{
  "experts_per_token": 2,
  "balance_bias": true,
  "init_std_router": 0.0223,
  "num_attention_heads": 12,
  "init_std_qkv": 0.0176,
  "init_std_o": 0.0176,
  "schedule": "wsd",
  "dataset": "wikipedia_en"
}
Below are experts of layer 4 (counted from 0) of a mixture-of-experts language model. Rows are named down (a neuron's output weights, with its number) and show model dimensions 192-255. Each number is 200 + 20 x the weight over its row's rms, rounded and kept within 0 to 999.
Before each expert's rows: "comes before" lists some tokens at least twice as common just after its tokens as in all text. This comes from a sample of Wikipedia text that the model never trained on. Tokens count by the router's weight.

# expert 27
comes before: "\n", "\n\n", " |  |  | ", " |  | C", ": ", " =="
down53,188,186,229,219,193,193,182,180,180,207,207,233,214,209,203,180,200,178,196,185,226,146,210,175,195,241,210,189,206,216,213,228,228,186,215,149,201,161,183,197,176,189,211,188,216,173,201,186,180,197,184,202,213,183,187,192,248,166,131,189,200,171,186,201
down54,148,173,221,171,167,197,221,196,216,192,222,211,200,176,198,191,203,199,171,211,201,203,190,226,188,216,186,240,179,175,185,166,207,201,201,217,207,216,184,189,175,234,213,219,207,196,228,187,199,196,188,192,239,193,198,184,187,198,213,187,181,219,205,217
down55,220,230,195,236,211,159,171,208,167,191,213,209,174,167,202,221,186,203,226,192,201,216,239,199,177,181,199,220,206,156,212,212,227,179,196,216,220,189,186,203,201,216,224,195,194,189,171,237,176,204,180,202,188,198,205,182,189,172,212,165,181,203,230,188
down56,212,192,231,161,166,194,223,248,215,205,191,239,245,232,186,170,211,194,190,209,218,171,197,203,154,206,182,184,205,219,209,224,217,214,184,181,232,188,176,201,178,180,200,210,177,187,196,199,154,161,191,193,249,193,235,172,178,215,206,245,212,171,199,220

# expert 6
comes before: "0", "2", "1", "3", "5", "6"
down21,193,196,215,190,197,236,193,177,197,174,164,218,242,188,226,220,209,192,237,124,198,198,175,222,173,220,189,228,191,184,198,187,222,160,205,196,212,214,223,201,183,213,195,189,220,233,217,195,166,174,226,202,193,228,201,169,191,210,204,198,202,186,178,182
down22,222,194,236,183,197,229,197,224,177,209,193,186,221,186,174,190,193,205,220,219,176,217,244,192,246,206,190,245,175,220,168,194,207,188,196,211,205,203,172,188,190,208,188,196,185,161,175,232,209,203,203,202,227,204,178,182,215,154,211,212,185,187,191,214
down23,221,204,188,193,235,198,154,180,175,189,203,194,183,219,216,207,197,187,187,196,193,233,216,188,204,196,172,215,189,199,189,187,217,195,232,193,203,198,175,213,189,165,171,177,173,211,179,246,226,193,190,151,207,216,164,189,212,184,177,210,175,212,202,224
down24,229,207,197,195,158,172,222,186,242,181,209,223,196,213,214,198,209,184,224,213,187,208,174,184,190,207,208,188,218,188,212,213,218,227,227,189,195,213,228,189,226,217,195,214,212,211,227,184,178,210,249,189,181,203,162,186,214,248,244,192,177,226,201,201

# expert 12
comes before: "\n", " | ", "–", " |", "0", "."
down21,197,184,211,186,234,196,223,208,192,207,175,239,224,184,218,200,195,217,195,208,219,172,244,218,194,222,189,225,213,205,232,211,239,220,194,189,165,180,199,214,165,242,224,217,207,176,242,198,205,206,220,196,279,185,186,225,218,208,202,187,218,181,191,206
down22,175,207,185,193,149,220,159,217,230,219,203,186,194,208,206,205,239,190,205,242,176,220,225,200,203,188,192,209,218,195,201,201,205,188,223,203,217,189,188,195,173,144,202,227,177,224,204,206,178,183,197,214,170,202,218,230,197,177,186,199,194,201,218,182
down23,183,195,167,166,197,186,184,189,178,217,195,192,222,225,175,210,196,197,197,175,193,204,201,201,195,207,212,180,199,197,226,237,217,204,184,203,181,220,217,178,194,225,192,205,226,245,214,219,216,216,183,181,232,168,182,223,191,163,205,199,213,181,243,202
down24,211,185,207,200,188,220,232,200,213,186,198,183,192,203,186,248,199,177,174,229,204,222,205,213,175,182,204,202,218,217,177,206,202,185,159,224,171,208,209,184,183,228,210,171,197,226,151,195,194,200,214,237,217,183,233,237,197,239,186,187,219,217,214,178

# expert 16
comes before: "1", "2", "\n\n", "3", "4", "5"
down21,198,190,208,199,183,202,212,210,177,189,176,179,203,214,233,223,226,222,226,204,191,181,198,181,234,207,231,202,170,184,208,181,211,196,207,220,226,232,174,210,230,204,203,203,188,192,202,211,207,201,202,182,153,233,190,198,255,216,171,193,179,174,179,203
down22,156,201,223,181,201,198,184,182,170,183,214,210,249,169,162,196,196,185,188,187,194,188,201,196,221,213,210,229,204,179,176,182,189,178,224,201,220,193,198,195,192,200,192,217,187,218,201,218,171,196,221,202,194,192,190,183,201,179,222,186,213,204,191,207
down23,212,154,205,226,200,185,223,172,198,244,208,179,174,182,206,199,199,186,224,204,175,203,223,179,216,224,162,219,222,172,190,199,206,186,215,188,192,182,237,224,213,212,194,229,209,173,203,172,178,194,193,206,203,211,162,219,241,196,169,187,208,168,188,210
down24,195,186,215,211,197,218,191,180,187,200,210,193,236,194,183,251,183,197,197,211,232,186,216,200,207,221,174,205,204,193,178,207,205,210,230,204,183,201,167,188,232,169,210,173,195,232,196,185,178,207,158,216,184,218,224,202,188,194,158,189,194,181,214,180

# expert 30
comes before: ".", " | ", ",", ", ", " |", "–"
down53,189,196,208,203,221,199,226,206,189,186,194,222,204,186,202,215,163,195,203,207,176,254,223,218,215,219,165,246,195,182,191,217,215,203,172,191,200,200,206,220,178,206,207,211,163,202,193,207,192,207,219,194,187,196,196,246,207,177,222,186,243,192,181,178
down54,192,208,212,190,182,259,206,245,202,216,227,228,206,195,184,200,181,177,213,189,203,206,205,170,179,187,228,214,212,188,199,199,211,160,170,189,218,247,222,181,155,210,184,187,227,236,242,223,192,196,182,200,200,196,216,194,231,197,194,246,198,219,235,170
down55,179,224,176,203,214,229,204,208,218,209,194,210,231,217,195,200,243,189,164,210,187,263,192,189,200,210,209,192,221,190,166,199,217,223,212,210,236,222,191,191,233,189,193,235,200,191,203,200,188,164,186,208,198,201,186,195,204,207,230,170,196,187,213,196
down56,166,210,236,185,170,204,175,190,227,191,212,191,201,217,215,167,198,197,199,190,226,234,205,235,202,205,198,211,180,212,174,151,195,205,183,174,159,223,221,174,204,195,169,241,166,202,172,227,195,224,232,185,201,245,196,179,165,191,180,209,230,203,208,159

# expert 14
comes before: "| ", "|", "- ", "-", "The", "  -"
down21,202,230,205,205,219,199,197,201,190,207,218,207,204,193,190,181,218,219,225,190,185,218,209,171,188,168,224,194,217,201,174,214,185,216,187,219,212,224,207,193,186,197,179,196,208,178,219,202,194,196,195,192,205,235,166,188,182,190,199,190,197,253,195,212
down22,199,205,200,231,196,222,184,188,209,202,207,171,194,217,230,198,191,177,212,177,200,178,180,218,178,172,161,185,220,199,201,201,194,186,209,182,194,182,240,184,176,196,192,170,198,229,196,205,185,223,214,186,205,224,190,209,187,200,197,234,225,241,215,191
down23,227,215,214,179,202,168,191,213,203,215,182,200,161,224,208,195,183,192,228,183,220,223,186,185,195,198,191,195,201,218,189,209,205,232,231,184,199,181,198,172,229,160,228,225,182,175,218,194,199,193,222,217,197,220,214,232,204,202,198,206,200,186,227,207
down24,208,207,225,214,216,175,197,164,208,216,185,159,195,218,192,223,215,247,197,208,201,221,198,205,215,234,207,180,209,224,232,186,212,204,173,205,213,207,184,223,230,212,195,172,210,204,202,216,182,203,195,186,212,208,210,181,185,183,214,194,200,202,218,197

# expert 19
comes before: " | ", "–", "2", "016", "018", "1"
down21,212,181,221,237,199,181,195,244,198,216,233,204,183,187,254,171,182,193,204,201,196,208,208,217,210,195,200,226,208,235,202,178,174,186,234,177,194,230,181,168,199,219,199,231,176,184,194,217,222,170,188,164,204,181,181,173,173,196,223,227,198,181,232,183
down22,192,213,208,178,223,222,220,182,229,226,203,241,224,219,208,225,182,198,193,193,197,204,179,243,195,197,222,218,206,184,207,184,218,186,177,183,169,185,166,201,184,182,201,195,199,228,229,215,194,192,184,248,219,194,184,182,240,165,186,180,184,203,194,200
down23,219,170,221,160,204,193,167,184,213,199,156,201,218,186,196,179,186,176,194,199,209,204,198,232,190,201,168,192,218,191,214,188,188,212,166,190,204,186,185,209,214,240,214,188,220,226,201,171,184,235,211,207,219,218,191,220,191,199,192,191,175,196,188,199
down24,232,212,210,196,185,166,179,202,206,192,223,199,242,183,191,194,215,231,235,223,192,158,219,218,174,195,171,195,221,185,196,212,203,171,203,207,201,180,223,190,221,183,209,228,165,197,194,223,166,154,200,214,179,204,213,195,166,233,205,258,173,180,192,176

# expert 11
comes before: "\n\n", " The", " He", " In ", " This", "\""
down21,198,189,187,175,230,225,235,220,188,204,230,190,221,191,173,198,208,226,182,157,172,201,150,231,189,169,189,228,227,222,176,185,189,156,161,202,221,196,191,224,177,204,179,173,194,203,217,211,215,219,195,199,177,210,170,239,202,182,204,198,226,244,170,202
down22,216,176,204,198,198,242,197,200,189,217,216,224,193,192,197,192,187,192,196,194,199,210,174,148,223,193,208,179,204,181,206,236,220,238,186,191,221,249,211,237,174,209,190,187,189,222,204,193,198,212,191,215,234,210,214,196,240,175,187,204,215,202,202,184
down23,229,207,195,177,226,193,193,227,205,214,204,169,189,202,223,195,191,211,228,145,219,213,202,179,233,204,223,220,197,186,197,187,212,196,208,198,211,183,223,195,179,213,170,170,202,209,188,187,166,210,187,187,185,227,201,190,196,167,175,166,221,213,197,176
down24,183,181,172,227,187,181,207,212,206,235,233,195,177,179,218,201,231,229,196,213,204,241,204,172,209,195,186,192,218,223,229,174,205,172,190,239,194,216,194,180,167,203,215,198,164,224,170,224,201,193,187,194,186,229,227,188,171,217,199,215,198,178,202,206

# expert 21
comes before: "–", ")", ".", " |", ", ", ")."
down53,217,239,194,177,191,195,191,183,210,163,240,175,203,217,182,195,163,207,181,190,249,176,211,203,201,207,213,158,219,208,230,186,200,198,206,188,231,212,207,183,198,200,194,200,233,218,190,164,200,191,216,160,232,194,175,170,219,206,221,225,184,202,221,207
down54,225,198,198,189,194,229,197,179,227,240,257,235,194,227,164,180,197,186,206,213,222,265,194,196,237,240,200,189,193,207,216,211,215,199,212,221,190,187,214,184,195,188,217,200,226,165,199,182,192,215,216,170,156,207,181,195,181,176,191,176,225,213,224,221
down55,209,203,223,197,199,196,184,219,203,211,214,196,200,178,195,228,206,200,223,179,226,240,156,239,147,207,226,189,190,184,182,186,204,200,181,213,188,197,232,218,194,210,201,208,160,197,217,174,206,247,191,189,165,205,212,228,214,233,232,180,212,192,233,187
down56,149,181,212,175,200,222,191,176,263,212,194,234,194,218,251,205,183,193,200,222,159,217,202,184,195,171,213,206,167,200,213,204,208,223,230,186,198,191,215,232,200,209,209,197,192,182,211,205,225,198,213,204,210,216,175,219,186,200,230,175,262,203,210,218